config.toml
d_model = 256
n_experts = 40
d_expert = 320
init_std_router = 0.0328
Below are experts of layer 3 (counted from 0) of a mixture-of-experts language model. Rows are named router (the router's row for the expert), up (a neuron's input weights, with its number), down (a neuron's output weights, with its number) and show model dimensions 0-255. Each number is 500 + 40 x the weight over its row's rms, rounded and kept within 0 to 999. Numbers have three digits each.
After each expert's rows: "comes after" lists some tokens at least twice as common just before its tokens as in all text; "mostly gets" lists some tokens that are sent to it at least half of the time. This comes from a sample of Wikipedia text that the model never trained on. Tokens count by the router's weight.

# expert 9
router:470553494529484459506537525487550556530584521438454449493509532608557502487527412435484480518500475505440469485463494445496427520565548540481382508487510471496511491544497540491463465575508488571468506568542533442477495500527434455481506468525517513521567471539495484466482488497489457575548458571515443502536493469408501554452459505586509489519558450556442518442481503546521456426510528537456481421530534550550538517474493570515481477515510508506533525538475544478519512485481524517485507479442508475489389435513474487445471466509480559525440481513493526409553506532484535491483450521498510467584484492453450524566508530517472501534473465417450544555546510525473435457508526584525579516536482516547492553496510560471553548516513471508455451453559573475506524469484543
up7:521455471552517506478557505523482465436477517449516525480476457485499477451520528447550525462484457564393519479495505431431488454541463442547517534520497528550464540518536488590479464536475577519474476478522484415495414552484420511502534543526495486539520506517499528538488532530462466500577557441486469468505508466482511599538447475514437487504524462492485446425486451516472548491475529486480479576527458470468560519522483423461521556474474528490484479479532502465580441515512494481471509499517474471500485467502397486443544441523549487530450451491519525579489471469474501513481525474473498479494496501521547428431568526523547488498540537554486565533459581510465493426513447424517497502450557455457525535505603544471537583569492492416562478518507552522490464451551402
down7:476489473472460467495529533532505496540545538471449563503529487483467483556571446501451503557467430467509485437507511497474477427534518476582535461510545518430492520525543436448498494523492520436524514461425469497487508546546492488508478511444497472492586594557484473523490548529559542478471525528549536514472486438488520488500489490542532390507501428537413502461460529585503545413508527559433485510474524494491457481512439487511561511449439464473541485509518431461446479467437422484549437524565509513563475488430496397515540460550533518534477483536512481528497505570484483468478503497506531478513518488490564464538583545477513589559445487475437464444563531395524473523477518437503549512513479466453505453458472524526536464517455509471590490465493460516555475502470578
up8:471579496460512519524502501455556460506479451503558481550508555488503523494482492452459456469470533400497539425462441527466553497484503540520370483536543520498563448533520455519497485486536457429457475517567559518485527478464468525467473503538491507536566533447512495469497598518571496451528485462508467448561425551544464454500490470517566490530526462505486516539553495520513489446488582561492462524509548545439435412496520482538497467494562477508473454505459572462512477466501448477483493540483419539532482483554546448444487498534496525537520443534444501538558522489590516481527440546496493518569545449526505511475513435560450545474536495519442455519475429511576452499506508463600497509456518482550509582433453500505473528447449541487489490430549511430496463535510448
down8:526533451523501440457518485497521460487497539479463482450436498561500464524587524472529464494517484508503461506430563485534516529481518469541481468482548482426508453514513506477521510552486483441398516557490439481423468476561530498543516464501480459502385496539513405533475446509543498529550482447456523534500453531539526506473473433435515427502509558449568508548473491361498424486562439434523443529489444429487513515446497557520515497491481550447550484500503454465561546517501492562515439444444552525477545559508481496520515519482479449479515476588490491524529513539445584460498560482474498450483465454526423430467501554534502516497519581575504487479467508483511479605502479496476493493493600478528527420481481419530550505508481498483465539537509480489541516521475531
comes after: "S", "P", "K", "N", "O", "T"
mostly gets: "Q", "g", "Kh", "Th", "Mich", "Dav"

# expert 36
router:441518502514456487527566524579555620502550505498483483570486525490522540521492560503457494519509526420467488575436512494634495565487502486520512483482518504502486516540425562503481523501501486539434494516579562515536464438489519519501523495518474483494566486489479467508450556533581494435532523538523490473580523578489533530606532446476497508534517539495498465470527501556521497421464526542579486505462561508531492521527469515570587499530432473556491535445524472441455490450472551515500421521489494491491517531450503480500539547467502524476460532480530534515466507580497517486585498567506522465517491501504525480542510587488438553512445471501495527526458556518464465470498528521541529549455543530550463564529556553453551581508486532478438452468570588470490458471507572
up26:539505467482561561537456507522445483470502542502471479559519532514455506497457435468530457489399500500477525481506486488483487498514484479523534555508497534461593536542510534473506572543516506511487540524525543531543475479572508461430461520476468497515493500526470561456574472446467410477492540516506464490494529546459548503463471400401468503501437507474465458527496543448508581554502467586530538533577475558534457505494543552488424518487440518466491506490534549488460568459433541504632571530530498506536517487439536482405554412527455470528505562511538529557511462524530557532435466516454531490538483456466434557505469555542469460438492507520520494489497534538525466443473515466450548540521518511477473439507489457519526538439491441603453510481470554527476459496537544
down26:433467435501476519555486506465515490454545483508472508476548458492462573520518476486463497449491504452550498471522518574524529467553506429507476591470436519533491491563503469381505487486561460471486458540456463495534605545451498489562502388556514541423514533463459551534506529415537493547499506504525431550515414481556528514500513553469475515513496543497448498439526442403488414505484486478496504490455482478456490486438526481518514511505411501489517493541435470532456463541508439495498548514495493500468578458583505501488497485491459443501440481473506430500507454504503517477517467538516515449569491462548503491463527534486400412600455527490424561521480568475497464532477542497593506444508477515465518484538449458548530487529484515515509580540524475544536459512515464
up27:487541494553519600528495481472576430598452462462432459450515560497474452503481458494481475485540495539515506466472452496497444434484482559492519490511422536533493469509555480465547481490453452575505450490533527509522492486512519533454552553526474528492471476465516540531460544500499493526498502483519497493440546568488530484537476463472506459470489471466514397504435444495430465603476454533530556492484474444571547468448533491555470519490463541450507478600514519541551494412537509422489575480459492541518527502432389502528512456444498519512534527460506454453484507420535487510520435576488479493499538501538472485546509432471563506473580479446519447454450489473498554544520565532508518507505463539522423492582546496442473464537469530478441566515534503508451459427481531
down27:539473550504520497450486500465517437558451498478516481455474591493503521544518520485612475530528478449516448519555499543469576535522392482478444518544531536531463551435524492493497438591465560485533478480513529448571490466523557472525512538509497526493542509480505501509501511496511478546552472477523514479514555460515519493566533478536472446495517576536432491434510539479520459516449553484465504462496521514504558476515482380587495514464468513479423535474459558509482454434502493480524544527516535503456527468529463534458487468525477513489523514483476422527502436479570513535438516471519587448520518535491553498580551498476454524507517550477488330455469451485509525488498520503504552478415512567490470480455587531477504437491541516448514534552541508432452528534479411
comes after: "the ", "a ", "- ", "and ", "of ", "The "
mostly gets: "Con", "For", "pro", "Nor", "In", "Ex"

# expert 11
router:440418467525497509525553568493652460553492552452471517507476475510533539466542453440471495440481503489475516479464477542492521535503526534455526481515461544589468521528467516493513440497429468524439544467557484475473510491518400513473506514579527503525485493473491455459382562536606520529521487506552396503517543525509558550496477466477486466524469479499492533533542542505538526476541469509510524488486523517581493443539536543468538483528428455465495514493533494453480467478506558522486415540501516463486462539479556576450447522497487574499490557495517494491570492543515586510519505510547528489495476525498498501548559519484422520452489591517505462520528586538468456474548502513513558514532489495566492575506509566495540597496569507536396493470552510453466484492448507
up2:461513504521425444520457436575429464551471437522426539518444430544450489525495457469584472491441496435477553549490414493479519506418482523466473485490488465450489516541513455545500538465515533469516542502509506511533544471570513547536487500493542508473541478506461565600441573554452411515466510528393568524417536506489516497513421539542448503503474472552480515502560484503505519482491455503536505475484454465486511491449477430506505439443485436530527532460552521546465503474547499541477455468555459490503467436436473485490473497478525461529474480523489518511582500479563467493476509566509456532515393520488500450529498492552484402521397505478510453506430512528493479476480521486472503453511502514452439512552507529513488457498618457477532529449469498491503415498562543
down2:433455565565518481580525487489559532545470516545491512492508461531544509506530524537466494514467545545466498484428496491576546541481481503444526433531519545477432524473477444442504510438494504403460460539484440549396493517524439478573511479507546479458503504451500475609481533526536455506488490489464456485476486530494450482488515462522433492548508480482472496497568406423523507454476481489520633499541569476516462456503505495522487541435533491471518492492533493462440464405517596469546486469473481535480477493542455525480534481460451444521494473488523495525406572497536460520518547500466472467549560461554491557529485518487492554512499508417452466489460492456524431478478520465581508445534526516578450518440530510449515542542471477506442493529438525483447538558430460
up3:445514469453485510512426492454526530562506524507532501555445449523530486484584469487536405563405461512448543562479525513543508417484384457532496550514536524507517453531470508533451479465409562463507550491520527483443493576480505446525494475515507405482428506520452426543530521510470504497528476410431528496460497568457505510499508506545409474526502512488530582562539507517502522506528588570517495598514410535533452475414485498533558479554543473539520464487538490445477466528464550500599499491447537500495576478475532549460452461475488471539500502542515538494509526529485521443543444499518468454485533485512464489465493431430489494491459487499528540462495538438529538508495512417562505462589431550517531550497484502513536511476536517533476498535478488473473511505492507
down3:546468526503514433513531495452515518490485500519486503482501487466433421463525567483447488546481541464502491477506499516574450538519495571463538504500549426451503587602487574533579540609558562520481542544496483419546495506442558495500554425526463481498537569523476559505463504591474546485476485515545556487536467535556604484534545468469525461497521501522491505476488514489486513480415517510450544467463421421458528502518477541482503513514458497482530465480507504445461550524487525511563509552478487469489432508511519556440522535436561499470489547547465575492435525515448491510495501541586588504447518537539563536414462546477526463513511454503563544493503478473569463416438504462514543530503479536506516491476543449523499566505440546483517540461476489477502475525560551
comes after: "E", "L", "R", "D", "St", "Gr"
mostly gets: "Mat", "Pet", "Eli", "ier", "Jer", "Hen"

# expert 13
router:464423505554471480473515500534547548530563496418482522494494471512559429523586499468489589533514479496464454524481484486560538503487516503432466526499537497544530457500431531483575520522481498563472491505524571566543470460534451498473497475519451475520480489477483444565442552524595491520521451544516436488618516518528477503560438476536513470540587524486512557490516489562481489501513507608527481530516506531465491499528437547503575494486506501539567477523510476450541479436443447496482428520502457460470475524451536547435466505467471540560456510502551482484507535557448507568469465546494542489554448453493498502565496529524429572460480515446508498537528539517438425434548561585531535531528457541521479567498550492483548532595512475495489503558514546520515519418469519
up6:452463469433447460522478478552531462504508516541475539506551428465487353558589432503479488511484573506528496449559539515447507503544476541482442537479453558480520426476481511496530491515550418526432532521404461466519476453506543444542447481543526517474518485621506555579521520414541505537487484485517523515492482503443519523503514516486520497567445450490501511507590472525535517468484521505475479526479424484515566533494581465518531424468400511502492478558525526458465507441450567471471458449497454484457491494475559486492414448517483476509500464507469494560502466508472506555538503551443507475564469487538488524488572540508510526499509493477474516464458511461498478454455486508512508515488559589453482526503464526541508560479483453412540508590488523505581441454499492
down6:530448483517515500425455530520522570426567500463482538571473530471546495507537492500511541448497404510510545467573516408540481481472429461502486421433440497489477453461520503483487522476506514510481480465513532485545515531500527541536458467496462508604491488459526516471534514498488472489571469504441450481520439503487542530527462509487487482525466497543490494503426448524527550488560488588492490506452555521491497447476549527456477482489522557568470564520492558504500501480485520492568472501490499485560502544478610480484517539497524432385475528544528480543552488395547476472514605556468552513526498524479562502510454495462517521477446518431451454525563495530521557459525461535596466420478459515431520504473460498508563569502503544433539550474489532470590449489481424
up7:511559535493534514430539500551499509574519549536500460512484459519510522444495508480518522520543513568581470537451482552510501496448426573488512524486459473475452577542559522441562514560510460506493505519529466464552541445470465425465493480512417482567431499483538583545473474494496467537564481563520526464526455421514497559519534516505478497507525480472478492477433437497452565544502526473538547488426454524479509447411553534572544533531491430488523473474480510475519532538494504505503445458511464514477553500487443457558555402485527465477460474420554513537489559500546533461559517538477537515521517536591433545493484459571549428507487540454532560488484522458486539490572584483523557549525520485507546489540512512551497497485487535483494384492512475428530476557527551
down7:444484413465496500500513463528478497546548568507489506432464495497636447434422516497421438529512523526493514517470623500462475518493504514508482473416539441507494456467480509481504534483531477509453494525488478515476545551458409415538513549510560417469509484442484533472543448486508474503435498574491492519520464512517547471435508502490531498514501511507524556481501520538488533446476473539441564485464565511561466455528540502491498442489501520501487536485491521443488480453560479505477497444579451527578526491469509503517499468549521515533514464560407544472518412511481449526531448480450543460536517487478519454534470590489459485568566500484491522514570499485486520542506454508517552535529499500505536488443537489513494501454566551483544504407458517518423657497539455
comes after: ")", "|", ";", "a", ".", "ia"
mostly gets: ";", "\n", "\n    ", "|", "″", "\n  "

# expert 28
router:504447525496441528437582555537553495563504479498520539517546532572522496516487527477430504506518579495484488533463481467496525505462456507496460531474477466477394529495461574437505509500510482560504472589539556527523547451529424474466491465542507518531482500499494473474458519517581513494509453512570503501530506519482543491495504519527507467465519531559516500446450494560498566424511464503539520524545480571544515448478498500527548509490477492466561462484516465413542575397490507531495460509499431479451511527490535472434483458577511491523470464542538504522553526538526574471490557574518539420607465529475469481589531562500448599498497547470535537551531541495474463487578467542482548548489421460552494536487504476488530485541505437431468425572537547530529558472533555
up6:470509523474533522523457522539502482458570534416513510533464454486562414481515496597465513551479515520485552505447498488464450531573473492422488481513504563468517498546462457522443513538548551502464590458515490570471537492539485590421491547489512470482501543441524513532516478543448487472493554584463440497490488535496494490499521516566476431457486436453530500526464570433487487482478465545464479539433492515513463554478493507471520464535522517413495592558465459531493494429554548528493454379472536471456565516530438403507493527531480463484527519502471498484495519467525521446511507430473490501451416492501534471582547584457398475546506478493536544478458487451517492512511512501458563501472488513519477544494497502511521483443435514488542403515552473463533455477558443
down6:489470458543502478505573538534444432436377500518507505497506414429543532438454530521457469505490476472546531575513483497503491414530507497469533403531580509532517523473469443471489518490521520474531481553511504488468504518463589524567535489578597566463538523489502545515478469488532538541451446488423521427492552465525524479484452477478467495458538480582534430442538538490491532502433541514489443485493510500451584515497493498515545529514534497482488471539571452453496474443465533467505525507515547446559538545426503525492527490472464583505537499596482489421525512438490506485441555556431513485519502456515504457456446464496548508504517497505492497498525519525480451533495519566496476497502525441524576410452484449482574473510452440535433480480466463552452572543491502
up7:515483508482498566509559516478542442475494572478518506452494501482521454483515435529505473536392516519536513482464466430528554461526497455466491564453447505435532489550542499485558519510529476484520514521511543479524591446510464458518448464452540447474431500465465441488430551496578510545536535505431466533540441528498503560494525413470483509521470547504466477462498448513487536537499578489510547491530445462505559517407414476500489482453435533627517470509498571462464489458481437538448593454520532480480503461515527506549473524498507506544492538542456532489508549578520520440425480494503505427495473539520468567450507537513566442504491564489479465455397562479519535505443509500512502480580504485532521391548504504493505488502541518557518434540482514455425513484460475
down7:489510431479525519460516525592472521461483532426512492529549586527538500541441501516498478439515503552529516449439582480484464396537530510522488467427500482488490449441503499504512568494420543505463459562526505496555530431521501630491483451481477554512434491520470448536425531606562453467566511511502495471489467534397510500543556570519518524501514485434525526479449544555499459481487523472510546507493491505507532534579528524450517488542598481498521458546503471530547503463447437552507522456533461463506478524446507486449530476535436500453488373535510457579440513524462476512474525483464479514451460560512495486518488469590458492499558534481472490475482453473506515544544479471512503456487444512491500545532511504524482484458578458456487597515511478513479552509471437
comes after: "=", ".", "==", ")", "===", "er"
mostly gets: "km ", "· ", "Website", "sw", "sq ", "\n\n"

# expert 7
router:472479524474467483426493509520584555514562536471475530490538469549527481478555478397439504530469541436496510473499452451590500503539429465434454453510490518477474518502439481450512556515441507517503477501511568490522488473599509533482463510550508496490585412446474479484454504539565516503536403552589444501503521548546541533528486502495474413512576499488534513429532502554507543504500553562577494481515532517538555477485519489534509420521490501498507485486480482487548545405488470561449453443537509418488445473483513542419479444530554451528493481556492459513481487521441523530507494516468542504540473496523488539566568556486481544427485448470585529592460540539456492500548503564540559568461472463513473511443548543470558519518510475508490515492476516487558473508468524
up6:454442462499482474476512529466484454518481497458510437484546506493468473500419505489483505513572549499460394472509507503507522497433513467518500523463560553549567478545533491530481508438489524455517453493601483484529486539576481481507487527512431493493429409525512516503526595556478470464470493446574458503481552512523485539550472497507539536441476501478485505417502480442590485469501440541533466454483474507467504479513504494548522460496468499512540490500449429490484547490482544473522547494443546508478530463463549466572479453528519560451518464523506451548590410533493499453451444478464560510564493558541485436514543591501486466466425517517513555486529533531464487548470600597510527478518581490579508546481484506494489499596456480506497517529543429601558548468508495
down6:510440459474508437514455464507476516495535558446470515530524513563435527537427520457497584526517544541481524482516590525490513473479506524531474508583527504491478515441497560495484519527407443557558559522570496553507513399468460579402514509502441533514521580505431527626449554479519519482479464447521452519480383489554530503489477455503491514525539475501521515525466550461514490476501530504497514521497557534459488474538532499512482464490524453509533544475486412463494591548503451537513516554539463456475490579542568472535558474455488450444565540469464593477494481445499488547491485500427522483466513468532487455509536505484508495507523492449431481520556528527498570494499525520521499467418491482561498437456475482486483486453595451517495525445539515531576461561473515
up7:466477538460382504504479457500479515497462522460492444418439520470496445505518549572493482538578499543466552475464544485451510442529487519542566510522514497463575498460440503494497520512463541564455508500454533496485531533546387466551500458549543449529466488427567470431605489480519561463466477521499453534488509474557474530489515513512478504537485475486530459468473477487446506432509533437505490483510492476447511447494453485472546442461429500533447454513517545432544526556481500451457533520393534493544560581500407457511516434430550448566519499460464597526545538516500464548483491490570528469483543531521506472499545497524436497555481474578488528456448426448443541523400483512527519518505466485519534500495511470553527491482517491416491501473494489515486531433507527
down7:548499417557460432501532494459472496511499492446526429542557422565505528521539485479471498533472515471519517501460538507538406491536524589538445519528479530441456513527509440534550534489514484482500432503502479486446529453511462478438516495512573554503451499493543570494586495487492571505481470534589441589473424446589491433428446546536499499522501512463452487555550480488459522468499397437433531509481512495518515544495516516438530496459498471488488508517628460475522564459442532541529503544463458535549512498481489457543553516570533541538537531546538469563535498465444462539568510542460529537457534510447461489477542511431530527486518413472494448496576536519495529419545488491498536483485456463494465527492487498501483431503477518502558512552496503515578497512499554
comes after: "\n", "\n\n", ") ", " ", "Party ", "Year "
mostly gets: "= ", "=== ", "== ", "| "

# expert 15
router:447502561559422493480543535555513495525548474450405476503529503553519513511510515470449512514561552444434485542395474487507483494483508505489432527504490478489511472497461522508482499594514454475497517504499564473519492469582532458491491502574471480496592437524453473515494520515524507481577484511566484471490579508420530506570492500455485496548515561527524544430460492503453484487500495515628476421462553530596493429523464524529511510471441537512529533479467483464498472422483532509377484454502485533410538532483476483457492476528473453535489524526486503466548462573470560493516483606546505446550504510480518492515562529464463473508504472493587498527468481498503525470510518522542552634433503448548480535487563561528523491553542496471469528537526541527533478446496509
up5:507580540519490454552522461514484578453539494473610502468504504530459489552568479452492516547509600494475518462477529553483514552505567499504567493519520540508494435495483453455527558480577567492483500568526531449563449511508467556524488493515580534474507553486445453488541498532565545437529420536487551482494489541482585474544462479569553507461502492531543473479444522569551555426499528441566413482476418480467463491508490501500486564468523525519528515477555483548435538534499491409501451476445504557516492568532513484497452533501496442500488441468508476464478540598508551514468459487533509480448574499505509497481507458580468463514434401547496468497509510466488444482404513552491541476502463532488518488578516501459488499484475478446513503584542545480507485475461534
down5:499544454536482448550470509458461537439492516524475468496486469536498520446523500557452430454484462446449476543439488531506470499500480493501527463560533576544537486510509550516482487459487538482546404487476504524534464545459549496494524501530549521543518488404539499573462486458556463449418484496512482490485497453543504469497505494495513461524511547385512494470552491491531517465466513400516490477419511467472452455441575436520533535519479465517499475490537429503488510492537462466480520496436468568510497432506509424605576500454559580469527524527437555534490490510495553427467524498460505416526488518411552463433527494518491536401463472493567413564534516510503573523556518508536452512490557564496455566546458547528500531464475478469471450488516514523465412491513539
up6:465530511449473540509516421521539531483538470552519496527513480491551493496467495479470492567477444402452503470507542479507559469538533525469499468489542459537548563471529539430422521526567458503519553521531480505497515481533441543521514490495503484467491560488484528462429475453487486457502565491522459509485426445475543457539466499448522532510440566539491502542551549514459426434553521485546514474514511491572466492517499501441561457477510511488575473514549505505507531544526496511519489475505442500579444497500507407575485463511442543503419525456379434473503469505512391496443516506498510409592538570483550539578493533474497528519544517427483544448540484480476541516482548523481570565525454529535458424482505575518468481474431569516467533463540517439526476463434501
down6:486519534462464491594568448531479526459489559487493501496623476509515544536475505477487442490552536471435486538543457498470468575490496535547499549562539508473459439503529479497497496391470467523514505548524466500475530503581530503423480454504474518482453556489553465413477467563507467422467503529472453563526474494558528565572591490443516479507539474558497523449474445548566481475474443495508441507464486466570438519576500556500508466390503437539493546544499457529474447567490495493510508487465541453495524537486537541544438473502492510500455508481524525557496481543491492526586528559515517509503467517472500446488508498470557544475603470525484512504482538522514560549417461431495493480522476473439581522560459421514531483569509489497457469581505509484477484505555477
comes after: "a ", "the ", "to ", "and ", "|---|---|---|---", "s "
mostly gets: "cont", "includ", "expl", "prof", "contr", "dep"

# expert 1
router:427461570535416507480470521507537548534562548451468517543520526544547477516476541378476512486505534450469510489531475474469520551531505493464429493486521443435525479577468542417473412584486495522476521541504512476504494476529524502482456467540477498432507504552429445510475480517535490500514487520579439512492505544498482532499458481546482469546562461516497542436431458529464515493543561536544461518565558571586450498492507501507553473523494540532527515459486466477507455473428485559413425479485486488464429505515465512492537522564511550522506468544506457470523495551456544512484506551454518486637471519499506506559545518556473561449440485482523492549454564548484479460455476499472522574537457496523523511421499598523558564567500516548483441478543492495509514475500564
up7:571470450509479491582496513482481434541553470489552538563487514535435526526475535437513492496432517450510428487505545451514442538508442495538509478499498523437519509479510449518492521430557530522491413535548549525533508517494475435539501497442503426550490462510475477557566494434493537550496487512439512472485539493431507471457539498521457475506510462523582547475483493439439487563480466552473577496438509462470492448516515501480539524453496490529518457576461540484496467475422438483535553450508506430439533516481503454514568479546516533495521439454468486453439504410482545575516540549488483524453491553474452534572454496544431470513581545509488441442461522406487539493473521497495465543452502528544437553458535513380509576507530493549482498464551486455464464551549500
down7:512529519515579494484456565467414578418529501517534457488494502507455523516511516496490502490506442502474491535545556490431502487473537504468479557459491532510487557544545456503447539426531553575504464455471479459422496499494524510549473489452512501504466564470526445516444505478427501569488489482521565514568438493540482568489570517522485486418426564505535525535520582455499447466504485489473448576546490441469481543455519484484480504561470476483532482547521519407490618557509518480583541545449532513512538427589601517553475520514488520535561508487516519547421542446530553482517515453503525484450494503507444507514459480544527494470482469498531441487510437522475466517528477496513521552537448561455568529457419516520534428537530442524499489409473529529511524503474559
up8:512505513540372562541511546530512468529516455526554473515555516477490481497491425349492563527548529504517536545465503484524512558480550473516507499466507537481519590509497560435548482544405487479457438525547551494485508463482425452482483514438446515535458463526524453501486581536454487456485513478462487503506561487517545564499520468518519422437533478469396499488547490422406481524458450522477491504526421568553437581516468451594519462538510419571530482464460527506519553532481497491495440430526522496504491503476484475474510474546440487462515458464499543448532502499487534554505429471480477468584459534461520497519488517456498578539518443486496478484518513456466480526476488494489497504540503448541520418516464533495533482506494467524563515464475558478489501435526420
down8:507449472516553458527442500593491499509567536492517518505421447479464435453573528566449521484432565476445515519542476481551480507530518523487523466561446544425545481555511462464472575493545466500433508536456451485519481498464563571494478502510536496500522517468505483538544449474548453505503528514543465553482516517480482475457491498513467538500454499461538496523531469494452447511503548481532466551456539532533536414543525493514540490514494518513553490493466454508453470500432473531564514527436491504485455520554510512503495573456563508519446475569419581502474513539534442486542449523534522530484504449458555438508560473502478527489441407477460456447544527577576405412496639530478550537473491520479572487482495453484499480505537504461533506486504368476490511504541547
comes after: ", ", "o ", "the ", "- ", ": ", "a "
mostly gets: "H", "B", "D", "T", "R", "P"

# expert 34
router:428478521532450473503526452541490477584506525443423447514489558514556501528454556437413572543548521440480528468499485494568516535526508547477506521523501523486422476534471513485529518538478459509480557502515470528451473489608480473486539509504490479490569494483511445445407524548526548559470505527604492471493572549452525503564497494482466423565517460517506499443468484509532537506545472503563481504491500477583494492499482496512560510467384572579486540491464452516497506469460574552473492455456465434481470521457534485443510490518409494508466462527546559511517488532478569526514516546528526497570427530474490477547503477475470498522495559476542535492493527495466514516557540525596598549487443498540471567465549499459572492489529556504409491515546490535464438528480489
up5:501461525458503508442439492448465505518465500477515412513494465506522488546484535476546545519611488504564550450466525563481495465492449435532507526566494451548473485519488536457487479579524459575496570545526466504446477462502533530492464470504438514492458439518425573541470428540570477489540493543614512460586501488546448515437477501509508536591438500520525535548533486503430465480480523536528588469456490528530580473447461476535529522484530486500506507506459475547536491464567524467495487578504530518569531440486442498484580474450494510473525460457519524397455568419481505531505505536450540531546441513469563491514545495521484463523532437499526477546462504456534523554525446475515523528553491465552523569431431461449489496478510510464516537534560562541479516535479523
down5:471534533514427474463467557552540469514493454520470455521492431485411518522565497476510588446503501464431511528530469522477475474505494519531434535558568470473511459528539523516480496521450477528458512523537471452491508500467536474535470501465475538457436469481498479448456442476383426508450587501527498553523515463419529514529403526478411548483541547537503489426534441494488494435508432531581558506483485467459504509486496469474488499535551489512454498463584486577589512573489575428479497505461508569469526440542474547476484545493468500488432536496426478490469516470471485519488542438548545486523515528440569479420439534526580496501519495466485526522503484448456447504532537487452412543489484540451489574511513546537471448432550467484532465534469473500503534532489484
up6:549440457491501480502439498525476538518514456501439503529523565547543500506535544526474447446488510464457500489540447563467448564433506514406532497576466592481465458397458448488531488548477431566533484438529477481456559536501481502546529567527562523442526552470562465510519510472564521437493426468558433537495486486469563528472492444558518498518488431499531468527549570522469527507478553401546473492485556551429436444500470527503494519511482566484538528570442510511413475500490482555473490497518540511476503457485570477483456511501518514509542503503486571547555471419511553478482498506537422484515575476410492541535464466452444451466502524456479539491475455524491473531474481509494505485505563544488487540479479546468515451414473544440546491530459553518462498475478439
down6:494536491528496495562391451484482529493487491457483496485495464475440584497521544447502510465483502433436449436517476448506521446530492552513471557543523526488487477479535510431511474460582474446451496494483550445564513461507514551478552510456513510542512549502523550548515483436479483513540589502428551522549575433503416453564468490514480539536579562491549535483441483498508474504477542540530470498468470452535580479480513570465494502496502475467483501434500461561581443502517535508542553495473465486480509584609531449445449425507528450493544458514473500432519572546543553478533526602478556536460485511469515529492529547484499510517502514588503518490529521475480485488505438524553465484485519543553385480547486513514490541425510476533553479496467409524556474493485544
comes after: "the ", "The ", "same ", "comp", "st", "this "
mostly gets: "tions", "season", "play", "team", "show", "album "

# expert 14
router:484509527514445488468511533506507576521564560416417493509449525510534478506507507472403596537526534454494478525461497458584508511501479474503497552503519482471488556543426534519504465542473450486430441512578500525525459476538510528492493482531485458474509525537424499517440578516563540522546512506514500504540507577463437512562540470499512513508507524528509506479525469531490498460483519531531513448570595569544527469604451525501566549491418522470495522454525525470487557406452499543456469513444432485446468513465489589427503498507529542578520521504501455442479456553455520463574544525482577422495475493486504511505484557489494507472512483503506528561505512512472497447497507523514502593459505492573433599446574534515543573548501477498532420530515567539473503491500516
up22:543455523477489473495521483576509501524437481519501574561490498544565542523459500553513560523497507495513474473500587448461421462473406466496513589533467508494464487439572512503556505564492489486498549549546467524526491502513534529488497440471446551481488598408457509509507520493562489429575456534497432546518508465468577538497464548504561530521471416535496537526520492483500448450577575509531493521538507459436511474539573437458507459486453532497584546469532518538441513499413441494450485432495473561487508497474541500455479485515506495457577458486475537506486463549503502450524523494495435464480423497472507499599549396479468545453498460542467511533553515508523535540410458491533474490485445520499512440478432524548519504474430488519509510550504528501500442460527452
down22:489392440510508547510454511536508466552527551578533487531510509487538449525453428418471586473447518607434533513548484482512512477485485572549502485484544449460484477567443514500522494472457537499480458489439453529541517542497543521532563484524559501457527520515525475560472552472526497458479456451453524457597512444512475469508517559524465473513539500459508464457530506510522552535478461463443463467443537501487556559414515515565536589537516536504478542525520493521481600502515560459570457493520548561513438458513464479514487502499596583555521600478445510513463469526590478492470500525442505513528448540501493501507503559420468490524499493465497485512571536472489484491501499522515481529504524467586509539499470586550532480456507436518465490524554551444482477463427518
up23:532509451522450481546551523455531535440469482565529516466439532546525557505490577441475455465475487503549518522582527515461530574440503428510474543494535534457503483471485513515458451572444470442514468497479443477409491511520488519542505502521478453529469486541512524479574506523516448516528437506535530468475538592485442475494489435514546577441504485507543490456477481435565481440474519455470509620523471527472489540457469553463599495519487571482540586530573468529487501492525490498572494508484480511519506547525446443419576492478491519558459455483525488516453483516539478557477506526483518491509481561458425515506495537485505429491515512505498413543526563513513491474548457439547499553491381570526556457537566557554444477436497464541453479544479523473536481477510501
down23:486543524524478511465473509472478569513431480461456486428500522516541556496504467507491508455551441490538483467536515477573537470522466485527523490499452458545525534479487493555512475488534448517524522450450394483523423474469526551490465494504510492513470477444499519488469504530476513559520472488475584532446486460508466403461540540549494509539491472510483506499580482544557415510473513486521520454573454435498457493535484464502596471472501476477524526592525467486524503523491466479470511492558530490496431502493457499432576496398531456405492427500415551517556526504482497526474500389526530537445469554506528481436480445474598461537488473549469462586577534450490538525531535537477478519570462515549442484501541589460525453423571511465531460447486473452522535557487490
comes after: "to ", "and ", "was ", "the ", "a ", ", "
mostly gets: "Re", "pre", "re", "pri", "non", "per"